{"n_experts": 64, "moe_layers": [0, 1, 2, 3, 4, 5, 6, 7, 8, 9, 10, 11, 12, 13], "router_score": "softmax", "routed_scale": 2.5, "balance_loss": 0.00345, "init_std_router": 0.0199, "vocab_size": 3453, "tie_embeddings": true, "batch_tokens": 65536}
Below are experts of layer 5 (counted from 0) of a mixture-of-experts language model. Rows are named router (the router's row for the expert), gate (a neuron's input weights, with its number), up (a neuron's input weights, with its number) and show model dimensions 0-223. Each number is 500 + 40 x the weight over its row's rms, rounded and kept within 0 to 999. Numbers have three digits each.
After each expert's rows: "mostly gets" lists some tokens that are sent to it at least half of the time. This comes from a sample of Wikipedia text that the model never trained on.

# expert 18
router:501460462457489480475470515551489496550470462591498473535430480531503572486497480501550488524459576463518475507486452515523521571459526520524527536465529447520454494510516538503482473447538474515394540537513522461516447559472482455527472478470462457533495465488478544558512409489498490543450526511563507541562548463522518585478497450531444541549476503502406516481450527481447533523483553519511550513498539434490468430517477474481425446485528464524467433544582452491469549467528499548572558526516544547530474541467489583488450524514482548476529526496468576540457563476427476411538467561575463465512440527485501455574494453518479472507415571458486537514488509539559504570491
gate0:452453405523444480487523547473540466451547435513461511451510462513502544529485487484540464481486442599522492509481513562509539464556515500497476494497501483508549468525481536517467455445512509533439506455542540571457522494626420506565465469443516600525536410491522505511541460483505508530516581468463455433462471463546441471444522541490500506556481473508526455543486486505569498495479546544488507470497569493480577536486436526555463577466533504503453487509578473535524470397497536469558459571499457419547545530419506482513516506496524494432540495499513498519461554507476469415487516443474520427508494466437522501521521481579535459525485550514492472582530519555500537505499
up0:499535478406496499465490509448483483506480565450560512523546542489541453491535483552497523457480558447542527526559467501473524501482511479484484503524509468501484466495551553474513529463519497488500527498536469461546548452464555469485452446548497439499395577498483508492432537547499540502474548516509539520511569538460517501594508516504550542449512519459553564442485474432525535433537494515474516531515423487430521444473554509421536491526407531459456424458478457532517508560525514423466544447518511550465496451545535449533491436507514546485404553556494528510548579449479542546531549518519509546509533461541417487561511461426511555564482487507489517496492422436513449441447
mostly gets: " ", " $", "–", " #", " would", " −"

# expert 1
router:495481437442489496446527514562514498511458495540496481495477502536486550488519516475484462491494533486612473502447451560546527556437530537476518571498498447592479516487490567522513495498489536544460575548505519479511479568450520538470464423417391470558513469445485522505531451491466432534456581553553583531523519454465589532439522481546423512515483462547477513446471506520463485477473513512468495498544528428501484424547533467519417464516533451491509452520539488519489509492481497538537488536496570540571480547440457492512427515451516506512502566485488489554527550483458490460488444543562500503543463533481455459554546442527494525423461510533418529539498436514540469530427
gate0:486504383463522507556501511545519526412523460564506440556529523482512510546477481458483447512560544591507486483570503530520507501489456464560520547483518509530461543444500487455522468438495551582476454524520480482463510476501542456528459477494480459446463506493401506552494571479523565593542541503497538537494478499550472490509520457501456457576449511515470603516454488447505474507546533455526518486461494469545585506494494483495471490447521564435484529476492561510471529584539443497451474485477544392497556495456431465425491489535498540496465491581506581518553467483499486467521513517503447465439572550476514457484553487489455498575533447473505456430514446494454480533460
up0:504564547489475503443487509471453515639481514483472522536458516492492428461455539516543553502464512400458540546423489537465500496460519564430495450491490495465501474535551517477536506536509399451536534479465472525557476494466476570437504535499464543535506547486539493421455473476430465437561530444472484485504493497484538546532538532521563483519507495433518431514536455484475551476536504579515457553540478526500454548438500475560477547507498511519552506553532502509493471438480582477516520495561472591506462560525557539537465558512485463479515514495489436475405549520496466540507436488493482551561437447447474574501439528468525521461455539487450593524527538505535496485502
mostly gets: "se", " August", " July", " January", " March", " September"

# expert 39
router:510446474428445521510533467545491555490418451503512460520474458528467538502497482510538495504554508428505470522486487542529497565477559547480488491443521514526461456507512539481447443487580478537412549539528560417488511525483541434476439515491447496487460450487483497514501471475490506530451519522540545485566546448486528520472515444539414523562460528487495517475394530476486514475456510511461540510490579447480475459529543493479493426455474466479514483485532472575470543525553481609522511538478544535575466511472501556495467560490492524516528561477477490513460604496499491380563466512580470457526495511520539510569514501585499430410459551538470511501465468552532438500445
gate0:452455492581530474468454547503511492492473528468491442492545489426530464532446495475493514529519530456456554532466470493464555471467530544525523524506457549463520508450391511513491553466505503481472551477551495557576516480472498517536489526436495464386513418487453480442503469531446513489485616500448602468491511486558526499530494458575490429500453511558517525481546549486507518496441471512581543542569517529536512539503488462460431532468479556498566417522478565587529481496604498531505485462528474488444495513512488466502451475526437529498510477545530555516485557524556439479516548468505580467458519536464502525474463446452475424490485524521518474486449507453405503457482
up0:488539483483424528456478521486492511462603501517546541490484521536498598459591519557511499476511543450570552445492506462537498499539510467535484439478570462480501495481578474554523481502477515480497447522437484464460533548491518454450478454430542539550564494482532496477487505513554534515503402541478425555498501463462506457410582569462591524498556447502522494459476441462540486480497442502459488536466415468464555467475483521512597497546528477530444566519429402462466462440489507518552505467452476524549476478471486511504584491511486512490542556464482462517583446489454540548520466558472482523487467474531495471536482495528501575520504480511443535532521524536575466487505
mostly gets: "\n", ")\n", ".\n\n", "\n\n", "==\n", ".\n"

# expert 15
router:521476520417469455497490525544489483494463469543566474534432452516491498508456511477549449475489518471529497524428483534541496506434538555512544534496494470514449504521477609530393462491493472493465525581494560486532452531484518481535466479469493540611473494454476566546526438458460493523442573484508488569516541455495530519469520444518464523489495534496438495466467559481462489460464505513479541555529578482500487473572483446546489495497496502522512430525554474547445549464540517532563552540502554496543490541441464528442398518462495538477562570483429496541510540477437478449520480582490463409556481585572526515536536486549479484455467553491457521485478552553556479538497
gate0:477472505509448542529525544491441553510544414466504460498557532460468536540551540539456445521506509494399538491534470456525454502522588413526501508447458460445472449474595469446514465529467457502430432538551497493520494470575424542523523531499461528482545515425560454522584464493461511489513441472504529534508468505491434492473486508529481526520509545470507457500505470514412538440522449571430523491538421523512561570450546528484510508441533528463462448524524503555500530517531560497475589520502510479502498510511516447452505499441472558467499491569427511547477539592581524464462529490456530465546531547447539561521497533497496479493526416450506478535533537524522472494531
up0:491490481479517444501551529497489542468500456512512509459473557495516563518477542445464495425472491485451500543551478437466491468479544487573469544537541491473493520474553516483477468459434487463473524576494487433537587460470479527463565541490449543481516473457444471518505439564564506506488497540511485578447520436462506468389473413519557566408480445466458494542479480476519489460474451479437505472577487477460533540506463557483502505417513538573484514576540495532510504578497553550475526497559512485531532519529534492471483573499447445484495512463486469563420458509541545540478502493432542474524462587515494521554536566586448497480524424490479455503593510502500470528523
mostly gets: " used", " found", " use", " said", "ined", "ended"

# expert 14
router:515469543417508503504455455549470479507519419563490492551477532552497555501497487502515460490496536455494450453434451527547542505490546567535455501452485467525425498547534528502478457456503467497458560529530556467522487487495483480469498574468468437519496518438527533566498473468497450582452527510518532515518542395479579577478483481565433579523460443515442468512499526439401550479497490537518537597519587476485523476531482464498458463498481484495541473521542456540503528482496455543571446601514534493566444561436490534493455528498492506487503517460456566499506505526463432484546495526549401498547454472563512502525526523524430450488407520455485512450480503495508468535497
gate0:491462538549456475536589459501488558505549514531472471440485521586543482505452538438506485443554535487540511516507556462432534510431519517535478487453543429546602503469509385519467434486488446518503490526447492594502469450464561484470515489507507544509490424524531544521504579484466494510550518531507567472476535522534545467461516519524546470487498435468525493558489587484486540472518564503533455482498481496460455471490555548534467426479509468499452525573519498518516458508561506442464507556490571521412491397534486492454446478514432498515455426447520488470514485535502416504539576455497469529568513528466551488489558487487492552464448525480503508517422525544483471487567
up0:473532448532513492489500530451522558459523520431538470511459498433445528514554508511551514507503578411510525458504474543522466537483479493499533547479494498464473497472492545471497519582488468494482451409536497482508485547486485486530554479423572467575509526418557445479518500511506419485406506474492430454469433486517489528500546492465516549558503526542523431414564478453493406515518496460528488556467530543528512451549502501440550520565494506514516404494512484542473552494500388494523567509455541531585486560443475498511507519482511510487612473552562497471508421494508551510508513502508482512467503515534429477567501501526526500576491588531518434520566502471528463456453
mostly gets: " |\n", " Location", " aff", "|---|---|---|\n", " %", "|---|---|---|---"

# expert 28
router:500468489438441501507507477501481514512442441504552479521454482480515545491506477508557441497494519468514439494509472556573473501441533557441547450518561444531462449553494573540408522529524491495436527549505563446519495552472483479472416399489495452507507514516453531495506418469557462562421528408486522462570547490461521550500492465468491527513450516505445543476467573508469481417483515489528528523518578498494512457537455453535483482424526508457510475544542474505498566489562490527544519520497567531565464560459492506484426509437482527485557552451483534592529536472437499500531463564499432469539479506544530455593519516586456459474455512464485534521496546522516463529475
gate0:464533512473518486530463483500548433459392526459495499473520529455563528478540449553394492481435395465499463532533492532510544549513446504476451499504426553439463529524510544524562488549434517504537451487477508453455547536464545524443455508535455447484447464534548522473562484589520487389468458522513464395534616474450548480547559467509435503467571545513503518574540547515483520501500523497475573547495503475487495502563480541454511527486481533510537479537533528541518455513512538525530523535449526495548514522524522541478449533534481515531530558520476552561488473492436469460571494525470530480435491422440517506469458470469540527539477462535536466489463552529503451520490
up0:498446568485475522521473468511465538532424547562509463501494542496467457423448502514466429503465501501478462531511504458502554463442585437522572533517509528468545470503449512495520510474427542508477545535471472508493555484475518606473492493525481481533489428537584445549497432436579491560550537501414470466509456550473477529479433415485467475486532503529501566519563529486570455505545466468456555527472508473513474528494540522439563500518491576475435504500513529499540420511455572476518472546568543538414531518455554538575508529486513498489460492472480503593479503528464459525484471538451511577491409464499497510493514512473519539530522421511544492488544412535523464508469
mostly gets: " known", " most", " more", " general", " major", "ative"

# expert 43
router:431411534468466505529465461496498531512452452550504501542447431535506541471454529527526510501515490459523454476433445489556502505495497560515542536532548455549445502529541511492483456412475459533421538529552500452557462542496528428479461458545484493554478483439483546561474505521495477485475546525559519481569536461479510541396545537505458478571536531475476515491360508505479540419471534477460558534508575494480505476543514506485486422466525510526486435556514479513521526448543476541565530554492532491542482569403498471485458534493497500563513581448467531554476517510440486464546465522494496469552490588529514477568492475515412493472466466473463531516469558509537440534481
gate0:555420458502517482446472443452469452537548549480564464468514461487466517550489494558479582580431460435509568412483474444477565497493555479519557546538526545532493505453497450521467484412534469537440549537511412543426489500475434444459470554512500465546540465493506541579555477488525539533521449541528515449496537539526498522481519510473483503492506520536569512457534551488498472458523478525513467536523543477545515438523456431447520466495554502523529453545523486549505470495575455447465487486470485519455542461480496427480509408481454471494530510566538529436469475503588549534528489486538472484519472475497534519559563476505524541492443520411467493550444509576503543428485
up0:499438507500456522396494506504525471502497567530625534499521568454512550492523533427476459521456494529557510505385500494479485523557532589544405532496481431441542489446580464483451440453517503491433533527495505497501552457540501530506499484479517489531546548501457490417534527533422490507547481408511532507489584547539445505544472487464515504502515511504514540554505445526537455441519504503522505467508442460437533445505481447456482490529467533495496495449478469506581506513566461531505541449459489624536592470520522474485515523505500496523479526460539509414512509447500508549484513581531426515542497571503464543531461513526479553510482514543479463509465465498531479470422
mostly gets: ".\n\n", " act", " $", ").\n\n", " %", " event"

# expert 11
router:514436442506509517481453581527516494541443475544538466559495450533569483467478542484547465521488473451585495464488424533496497518449594544521525530442556471517498502550526507564450527474507494521501524535555526484493446522455506509519516455482484499545491464491506525594487470438462481571434571469517481503566554477533494499475531469509449559575459455522442536483407505513461538463486540543510550563534499447452444441502482451517476447512473453481491424543515495479437537470468473516524547519446555549542511575468476521512506538446508492544544524496468530502531522451445480431512510563564461509551449528538454503522550419506428433440445549444472512518490606551492497507475
gate15:415482499525487502537458481492525489500486571466514523500567514487533522512532506534569497500548511543461524499543537543570542464555517505578546470501491580516411568518488521535475500525449466506417492582594466409482508495466481518526481504509430450537440552436521573533437502523580551457472567492488463505506475432440576504465508469516531453585516523499457487515459480503476470447524481496409469527504440492562444471467442499523480568486476533492537503531491464515498480561435465538495460540447459502501500414486462508507497571520482507468454550402497491532487419477471509503511543461477523459586478591461510537495461515522403486521467553509469469505546510480497451525477
up15:496500501519509443501484412462525513495508500496496507518565514452493482535473484526537470535494552449467483522438490479500500456594463529478525522474486501567566474528497508511498548442476499504423485555544527511454519481545510565539511534514591509448539498447516473485450452527498528573500570493528446482463431514471423474515453455468500457529469574553504507511563481473500507541510429455500496588444550540587495550488491489538506490556559526423467513531559475525508501555596504558447480565528445441529477493429508435519567474424523563513475575496535501562530451528461505492431485523470426465481557490477505492497581550504427518461424488483450471483456461487487426425501
mostly gets: "y", "air", " as", "any", "?", " make"

# expert 7
router:521490489463456510451460458542543471594447465556488462563427411532490525472499467483539482511537515479581473488458451527552501559479559579501538526503467448531450517531494510509490526417492524453488498516545503465538485510468530427467456436461449474528509494476506536553456484444486458595482476473505505526520565432460516527486509508547456501525492479538423498439456541461465483524460537520438537505480548472528459436548459529537504427480484510518549474542528469541512555483476430539522514549475506565517463574478477524503493534490430539566523554469480571523559577438439502472547402532552459434574428554532519497571501463547506508506465539529458537559498545523518505525480
gate0:444414462537515484541529516447544518508495454437525508516523510567544508502549532529450408560518482464467469537492471490494487482492557501508478465601541481496513514517540536463411560501547495502536473569472548531407504524488484500526455473481581496519455491501412581469464512487492506472497591547521492563512459520569453527491526427519464497475437445542482536514462503493498443477554490419487513539484493474554560565426539525453417495481568521422475477485521538471488488529474499512495472501454498485587510564476460519481486516506458584443538476586499479453519458487476468470433466531476524505438509571447447550522545516575497447568506454506492468526471486526515426520558
up0:504504466503557436492498443445496511540470497409465489459492504557500452494476492478496516537504534458508597469483459487521472461495444546511504539516523503539545456470475457467486500488470488423480566587576506518486471477511576442458503517506524454508558475476550469497493527527384481451551551469509516493465477515443475576560521486464548503578464490512550527547546513514542467523518485534445455541423522494521437517538503504425503466517496477526520534489559475494483353463526544463501520507465473446486547495509531513527437442436537528465486415535405514577466572553552594510541517527471453506540516479553525490496463497509498420503501447449495569560484544511537494444528
mostly gets: ".", " The", " l", " that", " which", "The"